Weights of a small mixture-of-experts language model, trained from scratch on English Wikipedia.
Size: 13 layers, vocabulary 8192, 33.7M parameters.
Training: a variant of Adam for the experts, 410M tokens, 6255 steps.
Below are experts of layer 5 (counted from 0) of a mixture-of-experts language model. Rows are named router (the router's row for the expert), down (a neuron's output weights, with its number) and show model dimensions 0-127. Each number is 500 + 25 x the weight over its row's rms, rounded and kept within 0 to 999. Numbers have three digits each.
After each expert's rows: "comes before" lists some tokens at least twice as common just after its tokens as in all text; "raises" lists some tokens whose logits its average output raises strongly, later layers aside. This comes from a sample of Wikipedia text that the model never trained on. Tokens count by the router's weight.

# expert 6
router:523476474488502464502482488464531534525448522458491495495495540519521526516475515477541503549501478462537465474477506527488511545486510480498478525501530459516516550478485514485495511487537503507531496518488519473519508537487506510525464485450485514539489519482488500521533550491491475500512511523525512478505529472523491477480457527461530479533480465464489485522458531509472538530529
down5:547527484457494466503459477494501492500548510489482527517489505522505519501537490487430511512511486480462478493518472472526556485488496502508470524472496539541459517509484508542494485476473505498504544537481507530512520507499478535512549489549467514502511537493487485500504481496506466459493442452478457539497478478529486480480500483510533503492505519518541528484538492527499525503470
down6:496501502500514491496488458503465529502494499496559485493486461467489537538494485478491475464497560495504465515517554494495476507488503518521478468492462494500526536482504507514493495474504513496529496457490507462497521530503502496526489493493466573538510562491518488453482474495527496530496499477473480456548507539506554506479495515455516509515436491495496516518540536473508499514522
down7:490523472515518465526507513492507494512463525490501454484475478515495522501496534473466504513501476510512457445476513526543514446488522487487485514511466507503475506504517533449498508518486425509514496568498543478508442562483522465491518534465511495495507520534506497518485505495498453505504454511526523503507496499502470491513542497516503489548480533484507496550489526519484491524470
down8:490496394511495476514523532508533556478520468480482505512500455496494501486453469486463521524491494500549506511479502520496532520493496535486498502507451486537485499550520495493480499522499508491533493477505477508484511525514546522462517514519470529481479487526458488484510492450494503492507482467527482511481503501511506481524467488480550459498488530570514505493513502550497472507498
down9:525494495507529536487509560519450493422516528479473516523483501526474482467468499515546487517518482484496485505522445490502495516475503506505478482478474527522482468514505540475502496533483484507490461479483466516510509487476458514514519515491485495541541495483543509515532479488484510520504503499541508528553460524565507488468480483481512510483493529541484498443533470507472500500478
down10:476528508483503510495538505523513483514538515530500499511499503488453492506500486506478473523520523528509450505499498527530545468451529516478510477512505524503462504496490513466524505485494505511527500554481495554520491442480465477478511470533481491507494517506550481569483449481502552508507492523457446518502497511430482485518475506510489529482491525484466507480485527512478545505487
down11:452472540529498486476451528526497533493493475477496557542510483516457504495476507473529501486515489533534543504534507469501503467519444498483493514483501500506451528480512465456488499498503499505501494496500472494539469528450534500538461527489503553546505529505498466508464518484487490498512541459473507502474541481503516558491491528491512499524499480515498510481502499528518487477452
comes before: "\n", "|", "-", " The", "==", " In"
raises: "\n", "|", "S", "Con", "St", "Ar"

# expert 27
router:526506475481529469481471475477529527470481530476471517466495526514526522526506529464529520531493470475486473516535510527463516526478527522479478499469532475522476532479476526531472504491521482507481469481522525477529504525469527529533472537472474501525468533467519498510529522497508479500530471524529482471508471470524468470471470527501526473528542471472521470520475530519472531525529
down0:490497507486476502484492468505531478497459519468477514476501544496442507510473467507501519520527478505486513476464486490502539487488456501531504494525478481525474507520491499489506502493481501504433518490473515475517515499475464473536528518554485558518507515505529505506548541480487465482509520519551579538502459512528502528479508508499509481467534485492485516512528490551460472504528
down1:470457498479472505513468470515531536472452459510460475538455515475515481472491486478481462507491493507507494525446537488516497530563548519464513511510473533513502490492517501528475494497468501509521506504488492464522516520522494537515470522536502498481482524501501513529458493523490491498481499512536528492503486514494438475514469521515487567497527466489463496458498506560516516510502
down2:531496479466469493507487464508576544538493480523505452500496515521460511483509496488520481526490486497505502518528498465455502518505526513473446495538550506515487490478480473520503536473530503491523506566522502502494510470498552493501564495476538511444479513501489492465499446477493506506516497489486509517513508489493479480477508514482486496461478506505551563480470479504494475481506
down3:480496507488461535474452477516515529487517491497548551515486513481481499530484487475456530517476522493549493501508529479481492480546468508480483500510541534470476508479567499492521483513480472518526497493480508508513531488511446498545509482532490516541456497482486512491508518489506460502514479531471487504510448473481446530514480459481521503491546473489487487522529520499447529494517
down4:470497524514470523482517522526545498472484476492517471498500498513480506495516513523504478513449469547488526482459482507505503475521475504496551503516504492464521510482514467486482485492493485525472481479546486520468521465449455488485541488543494484469556522548488489545491488539518475506489544525473505476502509502508463507514494476562526525523530503497518519457508480538514465459478
down5:501428491496471479514488530480518495467506579526499528517455490500496469464516522476491506523476507528529505478540459484519496504487484501505497474535488490532510502516535478488511505529513543497496481542504512508469493454525518446470505526549540501485489537504541496520510497479478458508494468497512546499494505468486476544465511480513539469526500517515493460517489521477459494507466
down6:513516481499526529512479471521521520454496524513455466494465469486521518530478507441471501495492461509511460506457526485505530487472456531505447508472497477517497535501488470513532465486520496518532498487478546445505494523509504525519472521498492504509513527511513491542488501466497487510511499468565522482553466504480476504517486492532525550509442499495492525480479542538504519490497
comes before: "0", "9", "8", "7", "6", "5"
raises: "profit", " £", "gastropod", "aceae", " voyage", " designer"

# expert 12
router:518502469494515498460455460472528537536506510507481516493493505478538505531529536490500511509504501466525495521477493532506478499512499542488454547454529504519466512496506521521488517485533476500493470514471519459528529530481519513522460483509474542544487474470512485500518520521506489509516456481491476475532461460495466489468487514518526478518548455450488464523484536531472530505527
down0:494503486508499519526541487536531509518472510507520502534473486522511479498497459546471463527451516467494546498532479481470502511497494450524532491527501529487441528516426476466479497483525472495535491515507474452462488500516507523515476441521464485487478485500513504522518528502464506496499516522501504507508522530535499530504511510498520509482463534493517547482470443509463509525497
down1:520471520487455505489461532523527488531519480526485495497503539522479498544494507464550512564554499513527500497459530500501540481447472510506463521542523532460507489512458490490495499507499512471501559489463491541486488490468475487488508488500551491496499509476487497512456538485491534517513456550511511517455501495543495488502481486545484509501496485507471488523492476522510524488520
down2:514562492555545524472493482502487471530502503501477500520479514457499567492452517496503493516485514472502514489491528484517480495532524520570479530529479501513514525485437505471517480466533446496474456500468471489523550491481518546491468489477524511488513504491506541487483525522468491495524504564476493496506477514482485489492492512538542500503493499466500516471516512493496486497477
down3:544502517476481591494489486542498514495511462472520510464495505498517460537541514484513508495529525491504516523460538520466508488493510480486541462538503479523463492498436508513537483488502482498478503516508521497464468498484491515502482467500499458509496522516490476510514534530481477509497492504550519495512512514564507492470494487454503479469482526444553504500542506482491466497496
down4:488511523531509460462517507490485487497490446524504496531522541493499495483480502477449544505503492548508464512509506473538514524495500507480511453490478532495522488471509518511488506466471470519531542443490510515473565516447507505489455487548490529447482519532548491537507531499547501483499485510496477516496470538446483475529491491488484493507510462524493520495508527477508499508510
down5:484516508458479523511508508513495480530522519501488443494526486528472539505521512515480470441521512488500487512532484517521489468466511499439519450479506513498518481537540533488503494513474460494506487506540491537487546514487457504506538483516511490477502500511537490535501467518488551494464475522519477509505458493524507527463495449505470451511543537499537479502499559476503517503494
down6:498531525521525514548516528478479487518485525482493451504490507463492520521513475479455480495472509501488497493500498479562489512494473505534498521528502470459494520461539482470487498477532478505505493517509492470569540504477479495498523496464517488473521473516488467526534468490551480512506474521437482497488503528522520513524527488551526508501453496467518495445476548500486477507464
comes before: "1", "2", "3", "4", "5", "6"
raises: " Orchestra", "cock", "Billboard", "Expedition"

# expert 61
router:515500479500518478483501467472540525465529494470474527494510498520492519530489557498539542519509515484470464475479537509476519528464514503445470498501532455538495537456470531540496498468506485506469459530496516465530498526476539515535469531468505478508467521475523502463488515486517472526513505474514511470502525473497480513508469549510517479529493473523474490486469519503468507517540
down0:531493515482517517473474514509506533513487483523518486528481481480528483459510507496465528471507484464478528547520454494493479490478509494472521447472505486561490535484541508489497482483506493486509512506510447504468583500501483498505556494484555490504483488495524487556517496493492485466499475487500436497478513511501536516561506485512529533487539514503490531493528512502478458499514
down1:532501544525478490508488510510506474489457518493500477539479479523471503485524460550433532532506516473481508485505463488513483483533518439491520514504557473499485509501514466451468526516508496510545486500524495493483521499473485504475507476482510466481541469483519529502501540555524481487498531468483484510457492515515556534530468486494485511502452494473528517494480505486540486499475
down2:498500482499528488501530496482478517533502445514502502544489509505526535501497449547537459472490551517456460515514479478487514467478500513510500485515495515474483489514548558511492515506511502527492478465508490512511559527506519529465525476473443503519516480510488550451479479475493485528510485523501471480503532509509483490497487514475467497492476464526515536462504462494545549503477
down3:500509485497489490499507465541531502502508459498489477464509524561493501504533487490502491491509509529493532558448469480494439479536470491530574461507464535473492479508492526482485501560510508468488496511514498486560516482526467514518498543534520519478488491475492495502486504541526476503487471519505464465522492498501498542484473505453519498501520490488507504466501556469494526495501
down4:501528519512470500490468504502494499514487487512536489491531452518466513512509499516510519518470508507500535488464492515528498516500491452472491479484477475560475496502530518482463489478452470529512509468491467470489507542494523502454504543517499495481524506507504558515483532491522468508503513493478493506501552515452524493583514476511469528485484529482481510514532458503478447492437
down5:491508519478487506526524447515517434502493492520478508487483539497479514470514494479487484502511497513570456497485485499484477491512503517479458551484499494506452540482496530465490512503514502523503467526440527498489506518509488477489485518532501480514519512483533522495529546564450455532497521459444516474525518494495529507542538504506491493503490514492538490468519469515505480507460
down6:498524485501520496465480525476537521533478483518523545488465522503490470492513508482511500495513480553501499500524505503506515522509490459556504527495508494478500538516521526463471508488449480499489495519471484505513495527487512548477403510503448521470483485501524478501519549527473493491489531485535521487495489454508498517461467502491502488547455470503561512480452479499524498504509
comes before: "|", " |", " ", "\n", "3", ";"
raises: " include", "ology", "ological", "aceae", " chronology", "ative"

# expert 8
router:538531465483527463473462461471529535479485529466476486474487527493529520496523523486529490533497483463480471509532502529489527501482524518480498490464530482523478535512463530528482505492502492496474454489524524483511519515488506520531464538466478493521469532477500503527539521503517515502499489528524477470510472473499468476467476540497530469535535473476525476511464537483466540535536
down0:515491481475530496469517508484436490496526480505494479535503503526527508516436502476502497481508552507513477495467465543529505484464522476486482492500483487457444522495494491527511500478515518498470562512479481502494523524480476494522508475517530519515539425521494510517490503454514493524462485522508511525521529482514472506551477543497526508478567498533503475481513501511489499531533
down1:477522536471489501526473508501496476544512489474519505503495446468528484499509499500542472490510472500496482509495518498506490505502477470511504507537545493499510453479549480539502494512492533488513501471499498458453493489547501473503556495537559473468504532501533463515484546519408478497490504488515471535507466524556515508493510498494515508482536483525493460524497508489494510467521
down2:491525513524458498491511472466538542507464508534527474499489478505546481494500512542498512538430524482490472519525465514462497491488545526505526504488513483515532532530519533499483503497461469515492507479497519480494493453530523490514512471522525474532489459460487532479471475531490533460492538494529454515545501452470512495517503503473481464473469468523489529508485502513533475505492
down3:459473483500538503484492540528509479523514539477477489518470509478505487505492500473530450476512534499498458511529519501508479537481531526553519514549482528488515511473550563485508501512519501512538488478486507488490511450484495501506481526472532444505503547458515479486484436459476502510519503489518510515504488520502500470518519496492500474505476457523420521487509511500514472521492
down4:518438500522492489485529472478485486512469500473492519535522533482504481477498513502489475508497498506580522522508496478506496474473489553519511517503465466468580469480505503491507510508528510499550488484490493550495489493523485520504486557482496533490477506501505484546542500510477499468536501449438484508491477529523519466526484485510485490506504516484484490485496580513514498486510
down5:494480549496497509518503490524488489496541485494523454463483524492514524472544506497466493499463536500519475489527514489485535456505535489515481516460522500477522514504479503506453512512489490510480533526519527513457561486462514544551523438503533449472482490495509500505522490523499515493505530447513499470498514525524475510508514479504530510483474511538493508451515486461447461514471
down6:541505518505546520453487521480451534528489498473494481493496553531527516489517522459502509482493442490485510498487492518490482497505501483493475526534463501508521521511503507519493508504511504500487490506488462506489538502556502472521493481507490558456546505538495474489519498508503470541495492518549461500538476504502479454478478500455534510453434516453486515518496492535496483521456
comes before: "0", "9", "==", "–", "8", "4"
raises: " they", "sses", " level"

# expert 5
router:549500467548534479459489467460500521498467503491475535458491516479527537505492525485521503533512467494508461517517484509497523526490512508476459529463525469542462537481489534534492510479520496511468509519488510483520513487473535501526476549483475491513471534483499483519534521446518494509511479488513507478532482486480476468454483524519503457529547474487481498491482537548496535506523
down5:480499504506510478477496422527502530543495477492491524517482463490491487475512483486489466486523513460505487527521470489541556487483504480546486522487495501521475506478556489497542509492480538501540512511493467465475507487478503463485507496464508548511493560490525508510474484563486518492500472516495493506470503526488520485468493512463489463463569523537482523525499531482526501524509
down6:524522499501503465488523513488517486491501467522485481560517535488499465546512454562486534482547523545514486509511540526492485520545529535480453496492508493471538520499436495491489506525464468511534478477451484500508510511500525491480462453495505512517467494501471515471498506485485536479510508508485506470515530437548504472486498481499476511467493487496489505459487533485515522478503
down7:459541532494486449519513491536500506515511475490479471478528480475518523486551459542514481478497540533458526503487479485519530495519489496513461471533512490482520519485570526490484503490486468513500528504475510508488512524510513557494474490473536465530508483508487515522476466497469483494511483554476499459487525488470498485518484471462483545496515488521433509473501496546522513524509
down8:516489514474532510496513491480483510493506531496468486522507533502466475500515475506499519536489490478441488490484509510503531495485528522508530509541495549514531493511510555496526496518456486504525521474512470511499516469512508520524470519471474537502507538477469510490560462491464484518485454484459485456521523483529495516439482470514555496520491463467504498556493501522456535461518
down9:502499529501546499506496525526464462512501483509497481513483521508509483507492554521524529482501479509532513480439509502516497487484526430483471494468484540482497508530503508511473494478457502496485557484421497481515534515524474482495523472527581512497458519496517513542478488440524555480504500506500513522502482510485491509477518483479466497528501502474525509521465488502477498525513
down10:494486532465524513529521502481499501547509469483458504458481539513465464517534473552569490464503479500512469489514534485502495509501462481509525514495487525536466538475487526476456522490459456501497484541516539470523476499492498507505445474533514509518501495493500495483493539504502501496469490515510504486522512506502498457500514494527475443530508520470502508508471486530500527572470
down11:484495506478516549477481448506489496497516532492505476481472460493496509486501525483525487538520490512511522508527483518503470535529496469500535486515503500558465522500455521482513511492535446505519461544453512467490496514459512525502481520492462472462466473508476519484463527546488499542499473487545472501523532459534501533511493537465511529517471471473483491458514511517506506529470
comes before: ")", "2", "1", "3", "4", ":"
raises: " speech", "ges", "!", "die", "action"

# expert 35
router:536532459483526493525502471505497524479492501440495556471483526482493507506512519505533512508508468487492519520507497513484456489464544487489501512532519469493484504461474547528528513493501514515459451500476543508545510514489516485486479478441463526534488522488529505459534490517502499485521520527526518489522476499532490495474454533505532468514502477486470480566521518494463541514496
down5:508513526511474503511510496518504460479569522509503487498453544473472528543503500486470496440530502500476478516529510534503467462503512494496475490518484473480487503493550521545527490458507534499532465487484497522473489510471529508499474525505517486543494512526537484466510486512476519507488495535544521507474485506494469472498488481506520510513487482502455459430474551515474556497505
down6:474499451523512493553477530467517439520513533511506464551560461499485464514466471523543500520505492465530521519475524544492496455470487487538491485505509510462491462510505490540516483493486473506487495525494525514515519488494498474526528475479503497513495507494490486498539540451490477501493482517513527514512515478530475495432486489527499481478508516547477484551493526487508535478519
down7:509444511459501490535438500475525498539495475507499484516526504498499540525508510522523533464516540503577495516473465527505481460473496503482490513467518526485472489519494531518524481463478473494467513481459542507482508529482486495526537526534510459474485528504494514517562557511460498511498483539508481487530493484514490473488480495493484478454523500479503534509508468508495532487509
down8:450488509459478491514519455532564492467495494494481472465459501491514529497501513484470503516470504496513520484483491546508515494481463490489523525487459479482556484512482528478533505482521529496537532488487469514449515525473473491506522525522506537519510474529503553533471526498517456518493523504497516503498471481510501533510551494513508517496512493480442485443526471491494494552469
down9:524480487480525444517489498507499538497501501478469509503522501493481473498517518483635519468514475485494483508475514502556519519432515491483524533504521485528467482511482500552501497500481530501527459473503465517479503505520509486499523540509507475503537538499498456522518516445478503496505485502497530493512504475510459487494494501505481506474538510518506470496450522505495498511496
down10:488526497482474485461476487487510557498497482551549458494508459496460461476509500503506521505503487426501495506534503497527495510512473452516473559492562534508507513512482492490496508502472525516514533502516500489461488505522461523505532479557527529513483530519507523504469484475534492495497535475514524501512500489465520481531518496474487512507468488467482471466510516487506444531458
down11:441512526542501505452518509466522508519490543504544516494516499481509489470485491522490506506494541510474495473523479468515486528505513448507502479497453507523497488473501517419523514468498522517489476494439433476474509516520541506462516486478518520506462540514512487460499498504541473495505536467471498486493508518455491531498502513497533543473493503499553508479520517510507489476504
comes before: "s", " of", ",", ".", " in", " and"
raises: "s", "'", "–", "c", " ", "f"

# expert 25
router:544493459498502485458498505462561492452484505466482478525501522527512521515495498467494515517460506467483490472533492518496531481497508539474526439486519486471476487517489522492487505476495488508489465510498555472492552528500499522514452486513467498488476514471500498544502517543534484500512467494501488481524488494493516467512477532550517475552491451470509518513475535489487526547540
down0:494500457486503493479490472470519493531506474488517508526480532494505502473559526491517527476528512521457442514487498509507482556508479470491523495508544529539485506496518519547482482477526521494460509486519537456474468559520487494504481566508478487480502482494507493488505508502510536518495497547531518536488473495487525486473493546518504512521445461483482505494508490506470476429500
down1:532478525539494497438530529520498504512490525495516527523480449453530403505508484496510513501531507504518489532523461484502486485500485541484495510501497532526482529480472439487476503492500505494470502484503490481466501543500531480517491468518494526469517513490486496479459513485492456493527537504512518498492540488502543493482501481549532527518461514482503522521530470491498469445523
down2:480550531486514516494506500529502496453558481499518506468476484495473554460446484474475481473497505521518493481497496515472462453547469513550473437484488504541559520491498543512513527503477481504522531479481528486551497525476493505483508486496496526496518517520461494500485540498492534506515513536498464508470482514466472513493522467474509501494483482469524525483493519468524533497499
down3:487507491489494532495469454521507536550524479486462456534498505520477554554477531542501483503471502499514463470513520510517513503473486449545518526521521452527512512522501513461522488491502487510483473491519469477451507502463473481482499525504492473479514505512530501516478483524539515533509452520461464510512457540465533523542469484503512479471459479490525508507519516492505489531495
down4:496499526476463509510463485509494523492517444482485475515545505545483506493479470497507508464477464512542551511444555513490529541529529452516478537500507511522507468478528486523490499516507444496514478487467507502536534471480501546532505510494466511508469519480505498459553493448503533534499476487495478476494506511521483505467479479483519485490479496508516506482533526532535537500488
down5:455499507505477508526546461527520513507514544506530515495496552481514506479512474476503506478492507476475462473513494498536526521516491525549522481513537504481509483472477488488514491486503517498462464469522465467475500530505490549525464541535450501523481480497515499514480487489533577490508452514479498528508463470511515521475495523550496433538515495504503498490517484505486472482463
down6:520481524495515497483473514477480530488473526555506502485469485482532487451541506465503503496450502521483521511514464449478481503533521519479538447495472506502514514523461441480485515477508507505505521533507492495540509524526528534482489478479487509493529497524515493477479458509480528512510498465510524525464516469496571522504523513516484502549467478496502517450520476527546461494472
comes before: " the", " a", " his", " an", " to", " in"
raises: "age", "ists", "cycle", "py", "ation", "op"

# expert 7
router:527504477482531471482470475476526529470479529476471512470490527515528523527507526464529516532492474473490473514535512526462514530477528525479477501469532475522475532480474530530472499479518485506478464480518525475530505523468530530532472539472472498525470531471518513512529524495508479500504468524528484471509470470524468472473470526498524472529544470473519473519471530520470529521533
down0:464516523484523510503490504490519456508520515540464473487540474493468499498512469518550502474496485519470548484515539500487458491512518501532455461521496518495496524489506484503481484497506497509507495492441456527575510484470517504510535460531470499493487557516542491504517472499460516523498483466530466535494514454455486497502502462513510489513504490526478527487474516492556536516489
down1:506512536463503505517502515513494482504483494491501513488492513536482485482513505490499520553525505477482541527462486484466483509504501523501550498469522447525484539559497524493507510516515509497469478452434478489530472481491483543509507528489508530499475498470514497537519512489500467474478479512522443474492521432485534499497527521512487454465484469551530477491476475531528514479463
down2:450478506470454480506544481496534503497538535489474482500504447483501495466504490486482507502501511529519476451489499519468484489512514507492518480511492469530476474508534523520462483496469543509465477536510466519495513552497482493501497531520508487474462525485504488528477534464548464519497476505482477538509534521489546556504540479488508474551506487511531512485468510556504534470506
down3:465480523512471461463526480492472506484502486449534522518470464499501554480460505510460500499488497489535537487502493484501517513521526509475482465476522506489504520532497444508494510493498511539525542488443500515510486473457569499462495484522502516478517498501487527477489530469505523486509511501474430499501557506507476539513500491489488506449522521499498533481470473497539528524532
down4:470509491497497493498494485481515509451446485509484521551512490514473521503462472529502465494490542508556575521509462507486472487485524537554533492460511501464506484497507536525507485506509503514501489515463517462538524521500510525479458475477481531472485539510504498532476510518496521517510456474467505530536493537502468467540483478469491499548525475497479502467464512493506494491476
down5:473486516497471535507511472502498499448526528481461528505502510497498483500523505441458521544529507505482535471502500472455477494500522516478548504537508469509467489483502502495500515505514543511492488468501494512525491497416500529496465543473488504486467500491514472539468543532504500534519501500485484475485516473538503565519503464500535501542493545510470475504484476526506485452498
down6:496495552497480481489523520549494486496485505448491501475521476525470520528484478522504511526519505487525530510453524508477427495504470515502511507482530486516498463494510500529437477529480548509477464515469478455518509565513470468485507494505502507475503478539496479478472476483511470520488492534519488548493509521491495490528450539469512504532542488487548491523508509542530507505504
comes before: " |", "0", "5", "7", ";", "9"
raises: " NRHP", " designer", " painter", " architect", " £", "profit"

# expert 26
router:511504469504519465517502526518541512473455523463491465480486480534491495498532483492460497513474520474517485497505494509509500498491508484520511527527507470465481498501494509507501496497524479509511460470473532497528511543478463523458473434463505559533532496483490498439532474519533493536497513542509479468455520501523497514488485515553513489524536498485536455556474524521512480533504
down0:474488511481497511525513530502474450502491490514518512509513507533497532495449458539539502469534480492485513463474503542530496474471509548525517492504516548473511457528552467537492504468503529512482510478518484514463480487472485483521473492515493505472534442499466474497465518519494538478498477517505536513506488462497507510511462460515533499457470498496484528504529457527562510487496
down1:489537509453443499506549469512497502495509484487497531488458469508544527512486496457480504515489546495516446465461518466463466512538501524544533491515512465502481468487508505520463522444461501479489535478510509507512504508498470520528469479514500495540534468540475495493491504507533485555488491517504503518480530465491503461515492512499493503523497529494481495574527483503495530507489
down2:476500532516473542473472488478488486499517519505455471460546529506522547469486532521512505524511519516475533457510486510485508520476534472543524496508443551519515494514520540524518492477505520497465467454474514467432472493501492513511502553498476486460469506478498477528495503517466516467500493519474484501499508500478470494538474487526506523503486462491513548503493524542514526511471
down3:523488515525482543525508493509464527511503494457533485534490558491529476527472479483557487508507502422477534497480514561486463502484500516562447521482481492471514507500535489536504495493491489494506504486491529501516513494476507476518518560503513503486530509485506469486524499493519500493497472505488504462508489502523493502528482502527504532445424491476478484529466531508498505462477
down4:561481481488482501467528521534501491543496494488489477528486487495477471524475497516462477513482496503520517469520513515515493504530536540486517541479505528511501513509480482524439489490463550495536488504454483486547499497530534494503518469523502489502471494507472507476514517506458508450525492525463473438520466500494505482528468519486495506511555514504564551507466490501508454515496
down5:514502483517550538528515501485513514499501519474539472454496450531504513491568479474514466518570493535489492506509489469490519492524513486502450508539540508511485523489497499496494499502491472493485519527488517469516532525490461511484485453491491526497503489499468522490497495434484491505488509528545502488491453485562492497459487548496509467506518509459500527531469471474501520551496
down6:491532538521489480519472504537534491470555533510527534518466496505490482492496480505472505523488481472469471482494504508567476503484494467461431492480482494517456525438544468538463492522508450508495528516455490505510526535478494503517520515487494536471512481497507498490510486493492453498513485516490518517485517537524493513461525516510510458529505491518530533517471499494556499473510
comes before: "1", "2", " and", " but", " which", " including"
raises: "er", "hi", "standing"

# expert 31
router:537527467501525485456444474470498524499481509484504510466509533511529493502519527480540539526511443509526460478515505516504516551486516515460465495472541517552487533475483523505500501492458479504478498501480536485523524459485497472525469563487478494522482515488516501480526518488475553485507499500490497470511475477468489471481491530527487480509535470517467492468471532518473527519533
down5:499467468475492476516485522476524499483495480506494493538522518466491487533545453511560487487493534517492542517504514497506509495451466539500493552516478514490524466528487506552503515507463465506468495456514469476516496485539534486495509538510489526533554481478518517464508499496476488486487522487531498486498522450481515478464488478446452497495487485544522530493498483519525492542532
down6:505457531499526479489528495469488512473474478505486449459533491483485449530519457524506473518523479491457517507504510520534480522477509519509485523474545489501548500533496480498511491479535497500504435518513519500524511519557522538499508498509519510537554485498479503483516504516420484509497529536525506528481483503493467498468462463523479484459504519511499527473459529523480492491507
down7:536536481468510485492526552502503481504537501526493518511512514495528461489537519470501533536529455495494544483500519514493484526504544458552444511473506479497485532488487509485493467475467552484525511490492498526496460540498504489519463494462486525532490511511497508446534491460531481502497487475510487464500498503490510470470482511494546516519488495506494490444514537563483514461492
down8:484528523499468497513486498530514474549520459535473467492509541494498473496495473482510513472574490516467542477484529472492498464560460479541469504520556515509542503522510472486480520503520447481506506487542463503471490525493502488475506496447484488496493475508492506471509515515485500484511479531505500491516513508537517517514511463487510524459454506472465532522508460530528512471520
down9:517485473490506476544472557517492473524470532501473520487491469536505517492492498497524493470487461549496474489541434493516504488490476503511516493505514476556518482538522485509477510495484534502522535446575492495495460494508483521520495506505475521483540508512527509536518492506522548480498522483496537482460473483476494486526474483467482511513444459527482499503522501467492480537474
down10:453553518514499516514495493461488453513529544506523535496508515498508482541478500494499499461505514498508509524482478482493515482537470492529466452552525510506460488459491504494477478479513494503469480488461506478556502532528510482476513474452496494505528479477534486505460527557512519503525473505496498515512525532491545539455483489509486462515512500502506509526519488454487542436495
down11:476495473504482514485540471506471495483509487520505520499548517480459482488498500489481474445543531455513478496452503517517473500488498494493518507504521511495515516505462493508503477498507500491502510482513457533509460490511510507533440453550521482498502497481495498552526519526488500537500433509511514552549505508452520492470556511479483521513496528490494502488477456506543545520549
comes before: ":", "-", "=", " by", " •", " information"
raises: " previous", " ago", "lie"

# expert 2
router:524508477481529472481472476478528530471478530474473516468488531516530522524508529464527521533489470472485472518536512527460515529475528524478478501471530478521477531481473528530472503473522484520481470481522524475529504524473528529534472537471472503525472531458518473512527522497508479501503470524527484474508471470523469473473471525503526473529539474474521472518473528520474530522528
down5:503508502495538540487490525504515491547533502476557496535477490488426549512505534458494522465498467510511524534481485485473513477501473518542462476486495507520519521462513536477506496527482492499507512495500494504487492465486504519503531488541511492508505466494515539517492487561495518506498484509479472493509487538489431527518432491517497504467519442501483508474513523547480508511530
down6:490494522465471534479483485515487480509568512470529507513500502468469500496495472457530516526505478502527500486468487479475500478508478517515491464490492517554510525500466495531495490503473510481496507485467514512530462476459453498488554519497492459494496555504524513534546496519477513499516473567501539504479544486532488497504471418535509508530538489479510507492514493505490531501526
down7:499508498487465498527473491531491481484529503493510456508497502504527524501532519486545496516455500487499507503580532465514475512546501463524480560458483520544475524535495480547503524506505505517519490497461518485516503512475476496470543436486509502484492526492504476491492507486502483465496503505505478507521489468539490514529462511474456479549531469537500468443500502498516486543490
down8:532463524513485509490443489517503487491481513483526508542468493529479512545529530458480490530494525504577492478482538501491492484494536489490545499517520489483525570503466502500488496443496468481498503509500493508516572467484490524514531492487511483472481507468496500516521504546494500473498474532462531502495534496498486541517506471470488512537505470476509481451503475451505491521503
down9:462474455527488494492468493510480475495531501456501468509466544501473538508544486476524522496491504507518491509528511522490491488478466517485481537514492492503496522469524462534513521478464475496453493509504525446504515513527494527490524555483480525533511484500511492515502558500513516528527486486526513435467526532524490490498452475490510488520552434507489502472470515487480492511553
down10:485474506538526543490422493529476493497485500515526458456500499505500508491519519529510502462509507518473516521498501483496554510517496508518520539499491495526530505453523503522516470499512526529522522474466511511470466506523484503456542521483441491556526511492451440495466498517480501495466492481551500523503513520500494544503462499524505503567518493509485493502534460493487492517516
down11:509512526484515541489467489453482461550518522493535495542461509480511507487512497511466488510554493542467525532504484497463514472491511489491502511479421470471503494512505518485503509494440466504527519528522441485501511477505483492473543488527498502488484477509512481555467488483523488527510485483484502502480523488502526506522537486492457487497544452500514496513549500490472513520447
comes before: "0", "9", "8", " |", "5", "–"
raises: "aceae", " manuscript", " buried", " inscription", " painter", " statue"